{
  "num_hidden_layers": 10,
  "experts_per_token": 4,
  "router_score": "softmax",
  "routed_scale": 1.0,
  "balance_loss": 0.012,
  "norm": "rmsnorm",
  "norm_eps": 1e-07,
  "optimizer": "soap_variant",
  "learning_rate": 0.00607,
  "max_grad_norm": 2.0,
  "batch_tokens": 131072,
  "max_seq_len": 512,
  "train_tokens": 736100000
}
Below are experts of layer 2 (counted from 0) of a mixture-of-experts language model. Rows are named router (the router's row for the expert), gate (a neuron's input weights, with its number), up (a neuron's input weights, with its number), down (a neuron's output weights, with its number) and show model dimensions 0-55. Each number is 500 + 25 x the weight over its row's rms, rounded and kept within 0 to 999. Numbers have three digits each.
Before each expert's rows: a language model's description of what the expert responds to; "comes before" lists some tokens at least twice as common just after its tokens as in all text. This comes from a sample of Wikipedia text that the model never trained on. Tokens count by the router's weight.

# expert 30
Description: Digit 0 and 9 inside numbers and years, plus inner syllables like oc, ic, uc, as in occupied, endemic, allegations.
comes before: "0", "1", "2", "9", "8", "7"
router:518504508461484498531511488501508495548506467491503504501493494464534536557509495565509539548538503483504484526496522550502510507513498521502498478498468501459499461494
gate0:482506505516527514475530505516436519510528483525496522534498500529520475475488504513515503511467526479455486528523530516494498518480475514516488528517485546507496528457
up0:486533520508526495521492493502500489544457485509437488539481481532509479488484557521493508478478487451491499486504536485507515518483515439532485469499501506459566473504
down0:511492526511511482481535479526531497491524454488553534493490496432539492462504527483485494484536497543503525492480478485512510477474455507503518493542519522500481510482
gate1:493521500459474485520494534542511454522492534521534499505509511510492507479489487498501518489531473524486472501498480494533472485515532447497433488485488509475516510501
up1:478471500510520512535512484485540541493521532498494514514523485505460465529477535548487475487512484456504502549551516526485514499527506517480494534535492509519500483494
down1:521516494483500552519532462536510547486457510492464473482482512552516473430555490498498513517501504547530497525511483526483491491477447510541519525517512488496505506499
gate2:499455458476492516510530491522482494485536510468536509467506492455484463499558498509500503557496503502463496558470524507493569442505551542505498502506515496493518536469
up2:459511497504508489476500541535466540472529488510496529496502511522510483478492437500512530519506509528509509519487506518494478519479543493505520509515527531437509574457
down2:520499509525472496499498487488497520564556492480525507515525490491557493506494458488490516506485510508527553512523475499521517543485509504500511504471504489476517529463
gate3:535495501475480507518518498496524500518528528526499481492509510481507490488515488496486497536488467500504483550483552483488470485476497475520504536492451499463513514516
up3:481495469512479497503457564512518495489475538484510509481522513492518485549484510532497508502533496476480436514520497535500483531511507538565498527458523592458480506482
down3:559509527483494472478532496530503489502517522539469503490513544524524509467483547478460492517522500503519510526496463521512473535531467528490517503510464498545544496523
gate4:529476536513485498464483515472465550514470497495523498544463492502476533491497490500487465495549485528501484569506467462499522499540512471506463473498510507493494504499
up4:531472507492502469535474505474513490517451482518505537487537493481502539515496512530496460486495468534439505498456464527529483491495486500503464482541530474547519504510
down4:518502495454485478546505491487481486477497489508512464460464500538547468506488484469498503515458475471479520477495484506504469481565512518474456523464499465463511542486

# expert 61
Description: The digit 9 and others inside years (1934, 1976, 2021), plus letter syllables such as la, l, el, ar, and consonant clusters bl, fl, gl.
comes before: "9", "8", "7", "0", "6", "1"
router:526486507562490492504486499520493507489508523507507471507489496491494493494524457519505422448425485448511500488503496490519501497524484512490536462521506511444498536500
gate0:518493491516508495510520483553450464534516506506487570517485507500524484534499526499490474516513478468539463536480536484484494500476461532534477544490483545491501547506
up0:517514512454482506473501503484499502528453510512467466486517458531507466522493528515519495481457505552512540511491549476529472518507521497490488536484478527474557461523
down0:472499489533549528473517462511507487474516481478524510499468480496502518478463502484484512470511482502484497487518497539525523481463436503481561490521513508515493488529
gate1:525474535540487477493487515556474496501498529536455500527521486479504526509502483467508536451506453448477528491497524482524493486485460473510458512494497492496497470509
up1:520500510504572545548513491464561509507520533474462476518535532490474523538540490516463474504524508505474497506521509532487517513481474528502486464550502515500509508518
down1:479557501493513530527476511517512487471500522505506461490511522528507541492514485517506521518521501537510495481534477538494546490489525529525533472532542476447481487529
gate2:506508501559468481525524479488427478495508493499525477535499511505510445504516544531526470512506538504520524532468523462475507475505535521535497510488533491500515525467
up2:489519453474481498472535557486508507513522516507502473489501497476488482469515498489496539479517515529520510477522516517498456521483503494494516540507475525452512557456
down2:533468523515503485504506492471522515498505506485523472523482475467536518511478456480528539496526501515506499481534483518497519550515476492514479481480484463494483493484
gate3:543529487477505530491504478516514524501515534502526478505511513541495500513538519493530513489472478499509540478505514470526495517501518554485494524523509519485517539512
up3:466514473526508515515464547479522494536491518476537515529519471521518504516500525496476543498529543506528460484518491524483513525510529502527472519513507550497519501505
down3:488525477468499497506529480509480501542514543514527468442531529545535539492523499470505516509502490477527507517518419511503495476514481492478481464509511474521528510488
gate4:495513489517510492451500513538495544508469536465501503523433464459471526534508477467546463511527509487520501527529481505538493497515504521503484471484503506484493472466
up4:553505492509533479477529472501508526485477516471507520488555462492481527514500476476521467475485551494504482543494487511506518471489480527492490463520494464510505460508
down4:517469482468507485520504471498480493473534498513527474497487483515550491492515486505514515529467550512498495466451481505492464474508461511507478480430498465471498521541

# expert 27
Description: Single digits inside numbers and tables, and short word beginnings or endings like occ, sw, tw, bec, o in surnames.
comes before: "0", " |", ",", ".", "–", "5"
router:499515497480518524472491498519483500488515546484408490525504493489469491472467455515501510553490508543497517555494496491487500505483505502485503528533479491421476484488
gate0:525513519493524482463493514528485482541485501496465512497449494513486529513487490543540519503500510486497500529462511514509497504530477495525506563513487539469489525504
up0:488548456492492490476503485530493504503486539492493461478492470491512477524547549527509536473510492462467517500492505464523521512463501468479500509481528517480541489514
down0:483516500514507494515543510513493519525534487503528494533472491445523504471459479530494490472466509507493553508469490540500519495505454513517524478509519464563532501429
gate1:515475515504492481492485475549523480524485467515485525497557483523485487510518501506541464480477467507497509540489510503526503550536513479463464493484527487466476506493
up1:523530489524540569532523479492524499494511511489504467478512545453512501523486514553474478502496524511514493516505510502484495519492506544498489474523466549497497503485
down1:514519555492490519487493504512498494485492528504469476481475549497528498469500446528538493532510527500501500517507491506525485480466528518507498459457538516521517540518
gate2:474467477500470510510519490496473496487517491488491487534476521498475506516499517517537477488479468509503504485487516538486479452487515515558477530475516510538522482502
up2:493521486504490528494511508539483511472528478534485489482509486476528467457485497490500519468488546489495557518478476506492486496466497508488463527560505527433486507466
down2:524479519473499493523524509495527497517491493524511501526496478483545500526520496493529525499497481510473477533492516545490527480492532506497461497480490490501526514487
gate3:542516504499543533521521502509487472490519497494495462520468530526482501543547536551482475469531495526493521500502531503477522487443484523528487505482515497473492498521
up3:477489466511516511488422553493535494536506488485528501525504462515540468514451522494459483453507530522511478540542516518509467476464544477540525477513524520513512514478
down3:549496498439497487487514492495482510513515516514487474496510529525502507499509509472472517480512475474497523534491459514516456488538484468549509472489468500498529537489
gate4:510469500528520492427481521520508546488504516501471523494461530449529518495503499459536457518499529526506445554470495477510507491505493502512533480538485507494488454459
up4:520482481533536465539515509496488521458469510490533491504477459471505521518483511506483495501504520550458520510517498532491479517469491512489523494469515483533527501480
down4:498476476463476482530521492480477476506528464500532531464458521494533497474541500539472533554465516560481502490493523493501447492510511554455528448418485468475482538496

# expert 15
Description: Periods, closing quotes with periods, and line breaks ending sentences or paragraphs before headings, plus clause links like however, although, while.
comes before: "\n", "|", " The", "-", "==", " In"
router:460482495531496520494476480477509494461509507483519514485495522482511470538491562466509572429474516536502466539478471486522477486497482477509466533505517516476490502482
gate0:521519481504549494503563493506473422495490515491541541505494496481549518485520474500495509501496483501477553478480548449551480496473502503517523493538511581477477520479
up0:537504469454500510487532498529488496504474493494499524433456510510483470477498488528504511476459443519509533504489574452518482510459511469507476488487465516477548521476
down0:506517499474539476484504513511483505515551515508492527471474487474507503479493516518478531516508459510529550487492496543496502521499441515548546514524495505562492515511
gate1:512510539519444518523462510484511462523475483454514490514523501459513503533518515474524479454512446498475490566496490490497469501515508469498463490544471519488504505460
up1:487488491487516542524507528481495499507493518446515503527508459482473457533540543537494497489487509485499469517541511524488511479496498503512489517556480515487523481505
down1:500507480513494485542526473513532524500484507499531488479577551491473525507486497501508497513485494528471461506517502504481540525533487498487512531487561478501482483560
gate2:512459497477502492500513480532469477512497518536550479510495512497503508480529510499535461499467528504541506545471502546501515473493499515496512492480481481498516538521
up2:478519478524469478489573508452488533486534488474505499522510519520539497482504490548497499449461519479487506489494496500472515499458478526501479496511485542451510547476
down2:589530529482536508501555455527484530515516470471536458497512483470531513495491433477517510512508501481515525471522504526464506507482477470491519483483531539487530501491
gate3:534512486488502518512508518528492492477495497507536484485506569534475466489484515522495466496486485548507495502546548496534499491507502467466501513472509489450479521505
up3:509495477530481494492473515482498480502490491433536518520488498488511459485499507498507529465529533518539494482542496525488478499461517458555507491491525530497494486483
down3:540541488510471496473515509506511494505525530543505493514533502550497501520542519500492487465510490474476506511523464479490488445469486454504460475479491497494502484526
gate4:519523501519508472457536545489539541470512534499489534475448453487524522497465511503513514518547520499495511538501512483522513495510485474493501475490500505505506525475
up4:534494498500485460533552496499471492490477495540538512498543465466508537509509477492503520509473571506496470519505514499500515494465479527496496471503477451519520528492
down4:569461501480488521549535483479501503517474469498564483490513559470476506483457517472480516511486488481502513498532517528510506521524513528458492500467481539494476557505

# expert 46
Description: Line breaks ending table rows and list items, heading marks, and inner pieces of names such as P-ik-achu, Zepp-el-in.
comes before: "|", "-", "=", "==", "===", "S"
router:497499501514485488507505477478475474506512517524379515481510482508532500464504470476501480522483497542498523442457528440498500519502504524494489503495516479450510508536
gate0:517547472520501496475560505534498483539490478503498529529478488494528504506538454517525503469500474469495497508430544485512509493449493522495486556519535506479491526493
up0:506501510525500504528516482504487479523463515494473525499495452518463499466500510503499522464471499486509530469495520510489473470499510488484516505476431508481553463526
down0:507485465527508506491481516516510508484497526546558532501497504478494515487496485522434495450505436512516511502485516477496538515477452498522543478533519504490506507526
gate1:503523506516497469532478531543522444504505552488530526487492492500537523518507536503482529470468512519464532517492537505510512531503498485516482535527514503507477505484
up1:487484507459496540543544555497520553525515524468496484500520491502454462523515515561492489492450468504511492508536479548513507500504481523509506490556492525485503491516
down1:499507496486494508510484509496518497474486518511502489510471525528525486496514500479489490479522483499502476484523471530524532514472519547493521508523551512543469464568
gate2:480497470504462489514493506498436486502531532457512479459471465491518480497508530493509481527468503502480499504456514481464537471484521529511493520486561465508559506506
up2:529519492519495518500520476492510482479504503492502532511507529491519481490477457499531531472469477497501520465515495504502469524474523501498495508527496527470509539481
down2:514516506488539482486514507503532511442506509509544519515511440495533511511528492503505516512507527499522507504527543531462506497464489538506476537492509521493532520507
gate3:505535486486473528491489481500526472498518514492522489534474541526492498488502509486502490484486528517489501486547497476503459497472476530461473517464480499439511483523
up3:489473479509475536536449535455511496504496520503568501503507489539504503542486495511470505527511530499491471504504479538476523530464519516513500531479516491472471484513
down3:533490497539463492511509503504521512503502543532473442471530508514506525482501506491445501484507516495460484518525527528489509478503480515493479493512508471469517511482
gate4:514531501519526499459521536498532523518475475519487457479458487485495539491474472487532455492493508515507519559486506453450511516516466503536538486520539489503548458532
up4:510516508496511477511525478494479496472512472517502497471551479480509543505461504491533499488477539526507482503462498552521522517492489486500490507544497503490477441524
down4:539512483454515516543514492493544505480507496501501459456496490504525516475482491497524476539488495511464526437520508522507482468522513512477498522481499493497521527533

# expert 58
Description: Verbs was, is, are, has right after a subject noun or pronoun, and commas, semicolons, and and joining clauses.
comes before: " a", " the", " and", " an", " which", " been"
router:475477487526509494462496498483502463509494486480453495507492500490495521522515491497521451513471490550529467471509488566508486528486491499491512524487537493504491516479
gate0:511472501488522478438555466537487491520500498474463542495516465521487520501525498508536481483516473501496504522450508505551521465499478517539481526534496553535503553519
up0:494508485469471475542537501500521519524464532500471511445512483515480514548491492494536501527493442487443501496512558518525494471486536485515497493498485479516554487492
down0:490445437522500510523497485505462514472484518525499522514484523479492449474464494528477533469519466567517465533465515499490570523481502500531515475540500481543463501490
gate1:525455542501485479497469534545509456520485499533533500526515455512507526471495509510479523483493501465506523518492538520489491504521491457534472516533493484497467504502
up1:496545493494583542566546484519502513509516529438458487502523485491473489510498545487523478513503508496497491507498477529522489481485531506503496500534473523502522471504
down1:497522495491500523458549490520524491501470517464521479527550503533507484449521505475531429469499493506485438501533521547460491456495518513448508505498514493489503517515
gate2:454466488520503525515523503486468474497510505485538480541528531500481465512503470520552479500463521509505505525489505460486522454518519519497506474491526448495505494430
up2:471522513520497528459502486475449511493512470475530505497481484501521470450482499529453512489449460507519537472517492512507460502492498526480473518499502526475499530477
down2:519478472547501505482554548526518512473475468500462513512508449476531518525537489507480525506513517458490478507487515511440509507503487532480506493491498529451506500557
gate3:476462490496486509518485512461527505466514501505493491477488560545458491512534543505521509480508490545496487502520525490473541503488533458512521510489493515493489515507
up3:487468494514524533481438533511525527499527488503540454485475445509515522507534499492476529494526519557524474473509506502476528498505481506499519528518525551523489511526
down3:541490488514495481461515477503470470527477506514518520507537526501484557475511512502536497545504496469520500517515480519498487507518462512527472485488471508478513493498
gate4:491566524542536497470512555485524535476496534484501509489488519486511508501491494504523499491550530540496528556496516499514525523500507517499488436474528524521522466495
up4:541485496455499445519523500515473477473515489579486519456509446503519529495516539465506475517449493518489484514527513512539509512487460521508521478501505491477504513495
down4:520494473468475473498504509523521488495511465493565486491486484492526541477510517499476525547441492545489451498565539478570465479499493492493519460506456529491498509554